{"d_model": 224, "n_experts": 64, "d_expert": 64, "moe_layers": [0, 1, 2, 3, 4, 5, 6, 7, 8, 9, 10, 11, 12, 13], "router_score": "softmax", "balance_bias": false, "init_std_router": 0.0281, "vocab_size": 2144, "norm_eps": 1e-05, "optimizer": "muon_variant", "lr": 0.00525, "beta1": 0.9, "seq_len": 512, "dataset": "wikipedia_en"}
Below are experts of layer 5 (counted from 0) of a mixture-of-experts language model. Rows are named router (the router's row for the expert), gate (a neuron's input weights, with its number), up (a neuron's input weights, with its number) and show model dimensions 0-223. Each number is 128 + 32 x the weight over its row's rms, rounded and kept within 0 to 255. Numbers have three digits each.
Before each expert's rows: "comes after" lists some tokens at least twice as common just before its tokens as in all text; "gets" lists some tokens that make up at least twice as much of what it gets as of all text. This comes from a sample of Wikipedia text that the model never trained on. Tokens count by the router's weight.

# expert 37
comes after: " |", "g", "u", "im", "b", "z"
gets: " ", "y", "o", "a", "é", "io"
router:091127138084077099138126135105161163088116112172165115153073135191135105087122181118075144154183175184180118113071164116132134108172111109125112146119059112131137140080128125131145111065181118151111179114154163150088136112072114094127167101150161170161127097153162090153181144066097197162089090180148097139143128099140135091097131185154140114087094077147144140151131109134123122122081110148114116147153131111094176097090127162119153115124112095135127141141132168100173110163073145129137071112163109117169150166153155144076081137147095129131100122159140110084171129121107095059152151171131189096107122121196152162100176120049205088187139133142099070135196157102072103117101
gate0:089119127143103156100120145130099103067115070150176109125117102127086167087114123124124138089160129149146137136081120093154115127171186089178118175118129176124138153077142152164089124143105046156116107134177196109103167091163106160103180135101115171135175175096124150098156083125127142186163148168132145163177112121097149147136162156125132098086143065136113132078161004154166170110146105116141114129160108112128156165147145106070125100049128177123157122116142189146096179069150136139158147119162143096112115136160134076099114114115090118081186147165144111220073108138120138135082082137106115129166101101125179125144188082149104109102133150120090108107115090072181087103124
up0:120114148171148114103108113067124085124105150099147050075133093175159180127114150127137141107093129131060115101117167133139152210156103157141113144067156131098129128126080166158104172151127108104151093065186118119123164158125114103100152145147145068132155175147124163152101139186177174141067119148169197111102148083106052140126219124157129109111103168116175167139060143139082128123103126169122142162116131104123119140165082088103102131160122106149130102181112088068151151109127106073107146206113129162165147083137161113086102195136093170110069098169146048123183070140142095114103135159095099143170159145126144135120111098114130092131135135114127172126193177127117153115143
gate1:134131168157172104127110142114130078076109166109167088126154073087136088154142093164101109133167110138155119116175120102118113083120023108103173141064104183094106114112128151109099147180116120120176077076098154079087123134122160049198069116158165169155112108166162142126121092105148113107154113128116185138146033084150167146148128141158165132153096118162125123127177183119073169196173148137157108093076077105110134135138126084093171154143151141079096104118139114075143142157144129088146123142150133139158042175123163134151157148076111126124049122116072123093182140170102134132138140086113178113157174154169097145110071124137114143120110103133138108130102116132160172089112
up1:197123090164136147185165117081157125116135118115100145150077157109132095161105086126146182131186095103088108108142174070121154127125097135134168100095075126101122083103063107117102065063115126098078111182132114173115134123096092181098106113099142143162088064131137104114109075173143145171137107071171161151162143128131136123159090082126124110178124137123155064098058110132118138093121177122111101161083166124147065159149110146139168111127100110170099188137093172076107118106182116183111146099148083099185130061166168092170087149104181190114097152089134118133108092136138192131117159105135092119076125191144106092107087106124104140091138153112117118087156126168116167118185
gate2:101096148096106164113118106137100116089127186120127174147091126201151097149175142181166130133107162148155108101060077124126140169107159099119183163158089197079157139103058175092132133132127159179079115163162117089112082072098155111113138158125141134128152114106151150173175131168124136167058147109190150138119084113079135155146160111113170141135126173073127080170150110123133089186169160123159188152148125164134105177204104134108061120148169135090077120114125083128118133173171107167136132113185132103100126122174103127177124136155120144124119161124104050108118131163126103058098055120085138115109164177147128152073116118136084178096115119143123082092124096178164135105096
up2:113123184114242124124136173125099069126144187163085100126139109058110092112159138078231170092122101079151183124181132113133195149086160115119093092108112111165136200118142166139134134189157149159158141097080117083103119115148093151143109121137142120100111105116094089131114177183126109062168136134171062137131179129118135126146155116138119158084136097172105119085133117124064127097160111159168163114105196095144100178118097179150150142143137130154086128198119121118159122169102197145122134149123155113081166105207083078128088098124162136122099127109158113115067143115193093111113132131089158136157132136126156121105103125079105108167119103145130101145140184113161158092131
gate3:116156159115075179159164109162112096110161123109125106100116149180137157112137179109134098125126154115144148111124143073117086101149072184147133148111083103148169167082106148181202125148149147102122191145161109118112103089097183084147148158097131167106157180143158125112147141133161122118137111150137141168126109133094105185145158055224119128080090115058126139110116145124157079132127181117146117096064081107099131152132105124185090085140135118154114160172095095103141179176199136131118139133157090143095072167188152077143106131154062134084188133127077150199125145076178142148109182120166141166130158119186135125133137115119117143056201163147071098133166117140110113114149
up3:087116132088103117111107145106190137164143160114156107133149124114103214131147149122177149129166096157110148126137094055121162101084156153099096133115122115104138174081116106099143123130092159125148109058121196161095160136131095149096065138108128070176110190087062153117140122123083068093109089119053119108121126068103118093158074116110117088153093103118103137099115105086146093134105122166099116077149103109108174050105133201143123060116065084096081137104133160123094105142042133156125165084140110077186117151152119123136098098092131154139140093094151171126116117110105075042158165113150144122172182131106165165121147152181123158141127129175167177131105155119149114136156

# expert 59
comes after: " N", "-", " n", ":", " the", ","
gets: " Mar", "ag", "v", " Pr", " J", "c"
router:183100153119208143143124150144119121142202115111136139119120146133097168122119126073118148216090141129118118156117122110077129115093094089145102104171118078163126182131077158155070118187099093118060149106165108129107065138066113163142133125137170125146189116152126123186132198109141179111187163198170090174142120077078098116151130079131160077070018149090129096114107103186129111141133138147077114139090158117168169152115152177163059159124115163112130180145161171106147177154116114132125118131120198150152114166154085137126120171118126115167123107106119113095127097138157153115112165139149135129122099162151160138148147199122104135103153134121162101114162096165101122200118
gate0:090102115169115144090138136125130162163165122102168154117151174171128102129117105134113124115090152102090125070106172129136086096157129120095051127117190144102126133114120125129078054158119145169110137111144093132092104153115161089079072169157128156107162170145157129177153178116119162074144139118200148093092188121139150138125103123106082131076088115122143137057132093134107170094114132192144145119062106145028148112106088127159140147097106101164167213084076148106120082152146131085134065105075152156172102137095094140123113116133171126136158121107069083091092127142061119137193150114125151134164087128182102147120138174147132104128153058062105080077171110137135129099139
up0:124130129116152080154116169116065172163161149153162161112176069130106139098135202127131141091176130142136125092098130193217159076134165131139149130096119084078179176124112145144128092057094070114124143151103149120084131132157159101199112168089155137131134132118159092097101111102118120101163123167162143164120153128146194134123102064096148090021130091150183138082135155086179101131127170123097127093115144140148098121072124104102088162100077106205146100153123141127151135156144112141109146166160112101176143120095109076189097137069155078156070146138140112121140109148132115179139094165127109116129126136146064123113156094058156100180135100172141139117178144133066146116099
gate1:142135128139194138149141172074111060157140144088076123174120124123077140144161052092171083189087083136121153133165153152164103106088113111123193144151093098123135097142125135149149074120114138105181175082102090154119119121113162149147116104145113131140114152097098182173113131174166164161106166137190160120182181171078067166189111071125084100115103182120163072113134150170155186120124133194158120110182088162112125103160100147150115137116113118131158161116144140105092101132110127118140075148150116151152166116155154195123098107134146118081127114126170078103147159106121103198135107174126150120066138108164107104106051109106051111103131080155113176119063135114131123192142
up1:085144118177120136164173108077121172168119118168090143078115063096127195141164092093182087118075108166123160123124174160112103100152091055111142118131156123153135123102104108130084118160138136088143166149148175123081113143138142121147141097142139118109081064120141125072181171126153106095069086141071140095162168147167201133087127113097156140121150134179151141133155120118096141089099149100133141110120107124131079124055089022147119150170097128111146138158127095123144085170091135164080106137107122061080109134117204179129127130131186154111106098090150151085180096127062125119107145072140124101079153113152126138126163117136196127140133139146136056100060142115074157122171
gate2:081083120143178104080000165158123123149140106092121137109121150140129128120159190164122189129101140100149088151105150074082133113135140132130104144081153149157171143132149184156134040113092143159085102080140169204171101134130110142136038107125110127130106168114124141145133146146106096127176140117107085099127148033182137174138160142158148154060137169103182104086178086154123122130131138074124138096123174165122092138123155104120113126128153128143162134157150129090175173163135104167118093147172137131122125123098099121122120119094114121069139101134108118113095132159123060133123103145162110079082135166114128227182159144145104180165144087126103128087123101097214132138138
up2:161071133143073169134077141109151142147140095109119122105126151156129186096138211143145111098105135108070137137097082189115101126181134174119104138123122127071137124127168124104146121172142186129170146172092119142149088132183093112094097141159170208132104116088133096086131146163131115140127142088096179157147104130153114144065125111158161139154151112141148156149120131148096143081162159132179216187190092042087131078106086139087159132081129099134111125168144154146094120168115164140119120174172129054147132133111100109166142155104172148080122142161080084130139145202080105161166144047127183128096079173138079162096140139122053137157113141135106149124146116069105118115125
gate3:107140144177173204062191158089164138136177107104136119123085201147142142153145152109170144150058115145044162149178173092147145130139123179173115101074117141173193132129166131097131106097129131099174126137123160107157117134113148152147144134144133141114128113125142187163176066091110052170095137171175154160153186097145072108133163166125102117124081145071120183124191136168083110148110155133112160086133127138156180086150087114114103116140100195171099158187131159096154105151187098195170126078136118170150121105129097146123048116080133126127144118132081093123118141077095119105172110139138126124105114116102174139128117137092108062142141090098118128101104133156082126178122
up3:136179056138130114124163123104105136174073157115145181092141100118155122078154138124161114119143084161128103092128164081112107183120112147157091164169090119078110116108089129128131142155114106164068145157159111149059156116113066117055116155112143132131061141144095163107121097088193135089157134130158097139091143144158163159134131088094164039152157162121145146149165131126120131150089163133111130095175156095132140166149153116105222110099144102114155127179127140123147149163151145134088123146118145084075111138129161122096137154128152152055111108137171143167124135194101109169130179109116099164085157162161099095134198066060164131068125060242095143115163134149120150146141

# expert 44
comes after: "ar", "ir", "or", "re", "ra", "al"
gets: "ir", "is", "as", "ad", "os", "re"
router:143185167029122072175172143099114169145090142145109129142082078125134140102113089170124131110147201176161135084098144113058121197117130168129112135103086183079112165129090136126147163106128124145115116169137155081138156102090138087176158143099097123154145226194109116102155130137109100212085097155109174128141106152127127138105087114129150105109146150161087161101113148125170076143107091138133104162123169108128145128101136167101149106101101120111172139127111211127125182176132135044076115039070162101146140162123136095115123082104161149098170160114147162103128096102076121121090120126125130180130097167154094163165138161122161202079115141126148152100159147142104113138135
gate0:113062144131143133209126160100169136164181148119116152152087171085193146135126134092098091127119100136161176092179089120140070130085064139124133125124120079118141136101125193100122118181152119097157146172072106120113180049143151201150086127132081170085071158138132092157084063134071119103108120145135151162084123171127166202137104085106122110162116153048116129201150099136109103144154132108114185125158081141147130100118095142134188121187148130136154188090149108129116136167135137080109077099117088058096114103185162134098143119177135109114139138138100102150127137137077126112146128112155147084083139097120076187164117076114093103157160120121116119126134092071102103114118
up0:126158113104118135160164113109134175117168171157111124124138131130123138117105161093134161131141120089050141105116166067140134123204092078086115156132076081059103069086166157166114117117107125125083163093176177147179090120092079125105129135076103172155127082109141116101108137185127170162206107139136108094097108141156158183090124158124159132124195122107131154149085129182135124172148085128146106090091163122127116139105120112129188109050103153139116111160156079126137180104095096078147088211121125139114152111066162095117196116130115143174140104074133093153172138112104191143155158143075120228139144137101147121151163065130091180098131135094116149134161085101139147138145
gate1:136136111111177150102106096097117129125136111114146137119098142144164104124119137153118132079129100152151114144099128124137111156135127157121128140125066130054158152130072151173077139083118111105088162130156111115136096149117124125178104122129149163146184115192114066158142181135132135090165118052148090129153108111152169100179162099124121136113087103243075152145101161158154051115128156085162108135111138080193138137088144105117096152129130125083170099151098194129143112117131146136138064116158080169140098119113138087128104151194070081117175039156124076090142103143131159157206034116136121107118151094141139141180078063081166125131152066146105159089129121108066151107131
up1:069112150124109162127111124163127111155128143154124158183133087096128132121204113105176146147060161120136119113128092190157143109107145143134139178117155114123162111056111115091140114116126136178115148114187141135138082111140096158117073215172078160183125172079131159114119177133173085117172114185086109134112069135139157139175141128123142112078092120162092118159114103154145131106173133080146111146119115123093104155215158093066163116126146100186149151148152155121066190161091122159131113071198124137106093152135100115093121148070104152029163164167089130172139129123113160071108186139151118079087133127101115120142100138189087127170173147127095136141155149128112177072128
gate2:093131234120105084145089176168146118157133134188160108139123119182145151160143115227124142115150121102104128140099129090116079113134116104165164084153174208155156111161113126145115122080140142142149102178127083092144165092084165084155155155155210102089126131115146151102097084105105160163120165097134155117116109073186152093135087071078146054113137116114119108105152106147117078116118131133116111139161149082075146179149169106170044129130177090189160141121122124178137163185142099147109158157090119122115142162136131174137190100103081169159106091134095169129122086122080084128172086116178087118123150103127109118105150118144151136093052171138167134133135164156111128132158
up2:075113061087090153124111129097097143140142086152067125127157160133127115158091148136136114134138193137057080114109151117068153132099118148103188196138130131153153162106161118196152092129173135117066127165133122175136162101139133074137113092075084102140054106146143157158110160107138223125136132181114173197158103140103170176143118169086129134091102143089094110178110097104128093092113109201139112122076130135146182092163092130131115154134188102082126069147113131141107123134130114095042130151131126130110179110135157088142157087161083127201133153129147149113167140115144127150110076122118170163093127135087128125139126120137171111067159120104149162135184120023149110113159
gate3:110139078139150139175179124150070158083136114145084172138109182127088120117168124145107085128130148052091097140164071190134114109149102140144084092137135133123211162049122149099134151102122117161087162101109204123125131134113069105125152147188082151105149095067114090131120110107157138114120136151150144110140131091147112201120113107127034175149148106145121129084158114109107117135136134127169109087116059140140097046131141122089178161120176109159195165109160131141122125139152084048147085108131115090141133070159109077141135119095118114185171164166079142118137137131130127170106165090157143176101168135073120064094145156086122140169156073164145139146135154080127094171138
up3:055202098128121095084139128104141128072137113124149164175120126101142220100131153103110174133156119114150116133125135166075173167189125136100134164135110153068100110113177114111141163118113156091110166117141152136148116118115101129139156136125051136154117090139163147125124124127101046133142084115118176113086162074154166180139114106076060090104105104121140132146125138112126078149132084083110100101095127107097078112133146133228127110068119074151088085134161128141116088113119105115182144134145088152115134136125184084117073102139086048127158183126113140120138106106124107090079154128185123142139144160051167113151102087101145094175109100159205160129138080172055084139099